{
  "hidden_size": 384,
  "experts_per_token": 8,
  "d_shared_expert": 0,
  "hidden_act": "squared_relu",
  "router_score": "sigmoid",
  "normalize_top_k": true,
  "balance_loss": 0.00702,
  "init_std_router": 0.0251,
  "vocab_size": 16384,
  "learning_rate": 0.0122
}
Below are experts of layer 8 (counted from 0) of a mixture-of-experts language model. Rows are named router (the router's row for the expert), up (a neuron's input weights, with its number), down (a neuron's output weights, with its number) and show model dimensions 288-383. Each number is 128 + 24 x the weight over its row's rms, rounded and kept within 0 to 255. Numbers have three digits each.
After each expert's rows: a language model's description of what the expert responds to. This comes from a sample of Wikipedia text that the model never trained on.

# expert 15
router:166155108111128119152163124122148144134146150113142122146094100133114135144136155100132143113142106109106076120142144108108146116095138114124175126147146110115131118196084136086171107118118100129092113142178081139161118126135108100110162126116095102125160152163100105151156097106114145140
up3:104128147169177116135129120134122125084164118176144133067139138131135157146121142163132133138144104170143144131122124129074117138124085096127052121134109103142162146137165104106116117116109078104153127141155066098107158153099138155149096116131098122085123086125123098173136089105116133170
down3:152104121081109103119124137141114114127154140099142101138117126096151126163102132095148126149124142130110094099146114130120168147091141092148130068126204109153154098116123148113097080128093136141138112145155106116114152141128134129128130132096100138103102122149087103106145146162107141170
up4:122137162160120145123099133111136163151124139148090113099121138129161135102147131115147144155171157102094129141113148148125098134130166130151131114136104157125140142085156094113106101121120118135122140079138098105081125115108173186124135118095112144111086113157169147142067122108154128097
down4:154130150113123151140112119088154126141125154164131097135153145105134089109094127156098131141127086123116158116172074126101119132153141136112170098159090154139103106154128164119149138121133136144088123115112100154121157104135145167107131092124127132147135168138138123105131102148121155130
up5:150152152108118093117096170130122086141121145155159093110122119142167128132138133151144101158129123153108147164163153154088106145124129116107160148115132115110176129147177094118131117131134124094099117136123109112068135123110124132144100134056168114133121107121117159151129093115135135093
down5:126146120165131103126116125116119166145160135143142162119112140107110089108157114144088130151133106114156087140122110091132096122128079138126137144112166116178093107113100180112136111147121129138162138125094137111155134155148155147146080122146146114124144114134163138098129122107158141099
up6:128111137121158091101150147119136112132092149142130087118149141119184147078078092100130163156104119143116143126173138150175097078135129138162140135110097115162106101134201090130130151082105141111179137141118100122140124134109146113155110158124134120089112159130158133111133119115136116148
down6:121107130155074138147135129159129139113105112143153105158121113110115087163086151118121167111117126131110099115155161103092104120105136129128084169153062134082156131113104137097147093099151143136071164103083097124165097120138142097129105119133108093118130137112135185165132153142125125145
up7:146109141099085151118131076104158135131149119175147149095169103132127119130138138129135131133102118114165133123126154103128152120133161133116162167121106140129160147116129126125121155099126097161135139116113111118096132140152116148112102101145122109147118097146165115105108110101157113118
down7:128092122141106100109155115141115149127079160142146097141138125117079127142140156121117112119126130111127136094115115128135145161139141101127187107153151135162126121121140127094143104132115070141188113128140171140107134142146100129093100094138123118110114106122117157152144114139131160123
It responds to: Prepositions before objects. Prepositions and quantifiers awaiting a noun phrase, such as for, over, several, every, of; also table pipes and section headings.

# expert 59
router:152151102119106148152166135147144164132118132097118149143085161151090142156150150096140129133173111097146097118136085097117162097101137129132129140122147145102109115146111153127145110107137145175083113146137123162137087115145104085108138129149144117079178149150103116127142104131080160157
up4:136140117166129141129091127145132132106126094147145116062150117127134104096157088122134128155137135104145119137113126134126108149144105118164148104133110126087131195074143111126090128130168121163090106112125131142071074139131165141131154115119080120128100155160148118121109148161153161076
down4:093150108156152161129127112116151105098101125139145128128206138122128103097115165112123105128128121167129131109169118094100111099106137141105166098100116124160105095116131135122125142123134111159094130106122137164099125095150139167121116112137118140139115165146154097119155138077131115123
up5:166112097089131089149110162106101067126120144161148103156110110131178137098124132152119115139138166176128109131123171128114108124149128125096118164073156123109137130167167117146100139132132155132113108126103149120112082115129149146128103082118120124114087115158124138134101116120128138094
down5:154136133164127114113114115158141114131177103115086170096125152165115072089132106145115131117142130112156111170124128142115127135177115101104155119159112109136095078140122146091095117154125114130143084140092145096133126163105144125153091128110131120127151075157129124140143112133113177092
up6:126110138121161092102151149121135110130090149142132086119148142118185149079079091100129162156102118145119142127171138149173097078133132138162141133109097116162104103136202090129130151081105141109178138141116101123140124134110145112156109158124134119088112157131157135111135118116134115148
down6:121107130155073138147135130159130139113105112143153104159121113110115087164086150119122167110117126131110100115155161103093104120106137129128083168152064133082155132112103137097147094098151143136071163103083096123165096120138142097129105118133107093118130138112135184164133154142125125145
up7:115128131116125131124116143115115144146170146216149158153142076089171148144109136120114144133095109138136134106154142096127133111113164103146138097095130134135109109143132159161127135104116109125131115111135132100130149120128153125139122139146145127138177132163135113100112105088166143136
down7:158095081133141172068151130127135167128091135157162092129105131151158141150164145117083089133136092113135051123142114104133123153103127109136141131122194088114105123129173138095108125122155096129194126117148111163148128098125084158127106119128105097119163151114115149135138109173108172120
up8:103098168112144148111159131113100113152107097170086125135144126169089163096164088115107176107168127144156132154091149081153129116110120155134134132117101157137137131138144129112124109113123100113090108136116151118089077147134125159151149148136109186148123157086078124137110106134133114151
down8:135117120134123104109153116102148107127101140171121126147116128157163137118140106151163147151136100120141125085128109163154185163145151136116123152141153140109141162065090153114105093156117134147137146136160097139114138161124150157129123105127117123100148108075127128099127135154138116110
It responds to: Capitalized name starts. First pieces of capitalized proper names in lists and prose, such as San, St, Mar, Bar, Ch, and non-Latin byte pieces.

# expert 1
router:171132107105117127141134152130154168174132137107153126132086165151117125145147137099158139115116099104148088106127106107128154120103146147092146149161129126143120123140112152114162086126150124158107092138154122138148131084167101082103142115140115115114173161170104103161154122123101163139
up3:101121131105148155109114124129136093130137118141128127111132109120139104127074114174110134123138092154167124148099116102126148115095091130139143102157099084146115119157119118134124115102101128173142121124117119141087149172128145150135121131176154127089059111110134144162105091137113108155
down3:117111153138100099116115141145133100163139147126129150143114156166156083158083092141123127138112097111127110095108147130116165168119146123125130116103215094132123097124136090109138127109109117114121117151160140109129093129144139144126145125095134147120149137164119133120154107171122170149
up4:129113080121098148156105114148119126121140134167095102065099129174133132089197126134142113153128151104148106159110144169136084141122142136138109098142110147128128165104186098131099111136160113128111147115105135133116130137143167155138177124124101090122114150117122107104086130104137136106
down4:120146142177111105130076126140112122081126131125118120125131156095124110154106096118159109137145176160123122131149128134089155107145170120076136132141131139178104072120143132120142129113110177125082134144138131138143112094104118174101135124133121145151162136137142142125157101105102102121
up5:148083141119124085140097178121103050131132119153153061152141132123175134086138130168133127161151131159104138160101166148115133146131143122095139153110140104117144124126159096157104108155114131114122090120116126125084106140105127176138115095101141140154081104116129159127121129134114167093
down5:160131128171145096136113126124126121161146114141080175131141161149107106095142131126121153117167113104150095162119117117104120131142080099109133131163176135122105078140111167092133126124116128156171126132088136070177116167131170158151133108085109086106133099140134102150151113112134143112
up6:128110138120159091102150147119136110131090147142133086118149140119185148079078091100130160156103120144118143127171138149173097077133131141162140133111098115162106104136200092128128151082105142108177137141117101124140124133110144112157108159123134119089112155131157136111136119115135115148
down6:121106129155073138147135130159130139113105113143153104159121112111115087163086150119121166110117126130110100115156161103093105120106137129128084169153065134082154131113104137098147094099152143137071162102083096124164097120138141097129106119133107092117130137113135185165133154142125126145
up7:147105105121117140120113145131134088130114153190128120120161101086146143155119091124151120136121116142121108099148145074102138153104157152123171130098141119107154121167112117156094176107121164117153141118115136090088116103121129143130138107142108127130153125161140108077160107123182149171
down7:170111106146149116115148112135102143111094096121153111110094120174092085145119133106127124127113128110129121130122157106092112158099137096126124148149148127112118121120137105132122068163088081124169111148119144132132119111093102147116126110129131140123165144144159128135118145157147137147
It responds to: Table cells, foreign names. Table cells, pipe separators and numbers, plus capitalized name pieces in foreign names, such as Krzys-z-tof, Cupa Rom-âniei, Gonzalez-Lopez.

# expert 12
router:151119114095118125115155140101163139136128125086156134091118134151093129160145149090138157137154114090119101112124125103150172113100157131080136146144157141117115099153128148111169109124158116173108104148152120150141166122149106100100170158161098110102143161133096089142156093108091166123
up3:139117118086110135135157136111099090139136138167143164128125108117093110134120135178148114139137141144138162099115123124138158094129105106132118105154102089080107127173151119101144127105144080159152095148144048167082128184156131119135154140154136125119102095106156127158091115092121119158
down3:179113145085094096156124143125146115171179140140162159114092129156123142154155129117148190139109056143132095116135109106128198136137173140125125086140247094109149116133143130151126097067109116116128126147185126148118118112113128106134124109165108118144126148186106158122168125122109130119
up4:107136105150120139124103098147101111104117153164130119081116117157143124083171112134141140176151163108097120158131150144148088151130127135149111068104105129135141178082165090113112117112134139124117149126136126121086095110136136144160152112096118089131087132188156118109074139127160114085
down4:124133123145142145138100130143115128100106127141138135151150171132103105174110109132149105124154130144115128111144097086097141098128122110104167119155100155172114078101170105116143189120143143137075144130118133178094133077116143198108141090111109139161154116133110091131145100091147098141
up5:129109137107132107161093166102103078116132128145162087140134119127171136106131130175135089163148122153089140175110160148106104169167125138102139151127143106113152126148167105133096117146131145105111100124115158120082092127085150145152100103087144127134083115127140144154112132133141143097
down5:153135136171145105153100132130117123164166099115122157142127157129117088122126128128085141122112110093159124145131084087125119139134110107121119145140172100141106086144108151086094135125132104135172119107098132069187144154135153156153113111100102108108145072127153110164151130146172144079
up6:127110138120160091103151149121136111130092151141132086119149141117185148078079091100131161156104119145118143126171139151173097077132130139163141133109098116161104103136201090127130152079104143109179139142116100121141124135108144112157108157124134120089112156130158136110134118115135115147
down6:121107130155073139146135129159130139114106112143152104159120113110115086164085150118121166110117126130109100115155162103093105120106136129128084169153064133082155132113103137098147094099151142137071162103083097124164097120138142097130105119133107093117130138112135184165132154142124126145
up7:117098147100127122131110121122116110137162134220129144123156089120125122142103127095125163139156114120157117138140115101129167082124121122140139131126133138108136107145125130152075118100161112154153111129087128111100137152125140112153094117151119147168145134168126116087128101104167126136
down7:120146068122143119114133118119148131090078116134131146111111100135082129123110178138132134123136111127168104117095165110106150138125132162132100120164184133163092116108166155140117091127123084128164103153090186138093133106121108109157134116147140130087114135123134130133142155109088120136
It responds to: Capitalized name starts. Capital letters and word pieces beginning proper names or titles, often after a pipe, parenthesis or quote, such as St, W, Christ; also month names.

# expert 22
router:168132107116105149142153143124165152143125121105145119141108130149081135141167168111153118139120105098130103092153114099120172107096145129101123148167148144112120131144111146128151115133147118150105095134144094157132111111144088113095173127151109111124125172148093098146160117135102134138
up0:109127073129151135128116137092118126111155162139121114105146155132162138118102109136107149127160105134157151135091103163135088159128101098156144155139118138120145119113118157151078120114113134120138100116127147120110135154159138132120166098147133167128095112111142130136109132206123077085
down0:161127139176136108122133142105201130135109157135135123178092102070141127168124083115120127096133114126152081141117149162143104130149192122103152133127175129109085124109179151138161128112131139115083138147132139132131149119096081120132116106102153117147159109114111110142156138136121179108
up1:146130129104120129123134142099097104084147137117148168122121138126163152100109090150117108141117144152122115121120143176184075121096095114147108121118093127116146112140130119106076122059128109140103157134132123136153107126123110162158111124164130093166141127126127117146144114124096119118
down1:136134133147195096118146112144153121166127129123119134150137140117107184124103098077124140126129113134151127136163147150136124144154176155126159180138033140118130083115161121136138149135146104121119123149155119060091161115116132158108143140129122114167119155089141145131142160077144092115
up2:115104125112138148109131114095127086161131122130101088160147141092144140107124123129147117147155158133108130127135105115075123156141069129168111148122118140144106166103119069129108105143123138086131117115112146099140121167141135144113130128159115136107093119119146154139106121101088168128
down2:078177102170115085133161118112106115163136086105113116161111114108163104117139143101113119108115101106078112141127106108125143103111138160110115154137162132122083171130102112148136139137114099113145118127148129073174094145145112127135153132135140135099166054154110135163141096142124157154
up3:121128136085107163132095149122098076102108116139163110120108106146114141119090109134144128127133144132180142145128144151165102118129111090178114114128101086143146131140140135130141128153136116159135131098100114134088141194095116142122113151116124120089119119098138140134148127084085080136
down3:159098175114096125091166126144123110187109122111173116143140137104128089107068150080128128151123093113156107090103161131110165132133141109111102117158218113122151078149119135120108097076145143136121093128097154108121092102148124131141124126140091130139133142143120158124139144134105158185
up4:118115103137111165157119119152127134175128126149108107073125122174089138092147122150154141138158121130109100147159087130141138108149122136134133102108093170169133189094155141092099121121122109120095130123150136127140117103142112171153129128128109119105059169144143101107114112105168114076
down4:096134108130120122163108111125165135130121112142104147132124156112116134155081098158129114131115129103137104118154095088107140106132140096162121126141113138125117076078172106092146129112131170106096186166148103171119122116085125154109117095087146124127147121158105115115154113143178148161
It responds to: Name starts and scores. Opening word pieces of names such as Mc, Al, Gl, along with score dashes, commas and years, e.g. 6–4, 6–4, 1996–1998.

# expert 63
router:151146112123098150138157141117155150148136099112148141126091154164103145140159136101144156138169111105129095109122129098131159116103160113113159127173157130082126124165109161115161103128141109141124111122151136124144145119127103097094161115176100123127138151152115109152140131123114154142
up3:115112130080149142115130147105100093116120137162132154115148085139150124115122106165147137148134110169149157113139121131133130110118117098165141117148094063124146154137171118132134125120132108160119109096104108126097156190122134150157136153130127135099094114105143116177121109128116096144
down3:123071152139092092127138131121121120155147106079139103167128163141144127149130100105113166142111084103113108124122148124126177157103142130140119096140234105135144116150122087115129123102103135121131112161157137132107107102126099093095136117164137132110140138148087163173141131139103152144
up4:117117137145092094148133143143141134075113151157143129086099139158133141085142101114153127147149168130139112139140104114148118156165142116142082058136115180151141169064165104100131136105137135143105116114152127092089107117116129165122153097097117137116103121191109137141089127129170129058
down4:132128093121121146105073136140117127101110112154134125141130142124130110150122097088122107086110177141116133105141079059124177123143131128124169139161119154143120098130169119114123167105136123131116128128142124156108155112151151174074151090126108161157146124172114118127101155080102143136
up5:127116145111121101143131146108123077147096101162174089179099105116137140098139121171122091161159146158129115121090141151089148146131145137106121134107136116116152117146143117096112121154145130106100128120148155128115115123118126155129115109136129137173088093126129154169136117145144134109
down5:140121086171177143136109093099168132146158112087113176118117131133078079099153104142108158103123143144134107134101118133090134141141129138126120117171162098135105062149070179089129147147120110146146112140096166097147118143122106129162130117126118096114109120125121160085131121112151145102
up6:127110135121159091102151150120136112129090149141130086118149141119184147079079091101130162156102117145118143127173139149175096078134130139163142134109097116162104102135202089130131151081106141110178138143116102123139125133110146112156107158122135121089112157128158135111135118115136116147
down6:121107130155073138148135129160129138114106112143152105159122113110115088163085151119121167110117125131109099115154161103092104120106136129128085168153061134081155131113105136097146095098150143136071163103083097124165097120138142098129105120133108093117130137112135186165132153142126125144
up7:101086137130119121139128091109158089116184129195159163130154151097116107141112128132144144105138129112160110125137120096126155131108126145141141093083136146106130133117104142147117154083118115167129098120101134077138162126129147136114095112113128138145147147176122119081135105079209130149
down7:122141101131091120124154128110160133068092141131157088101077092134075107110142137085082112136104098137134128121128151138106112150076122128148129128089153100103126077139163143165151120135092108142184098145130155122109132104096140150093128111154160084109109154121062094106145123140107175089
It responds to: Prepositions in sports context. Prepositions like in, at, for, from before years or names, plus won, winning, and ft-in heights in sports biographies.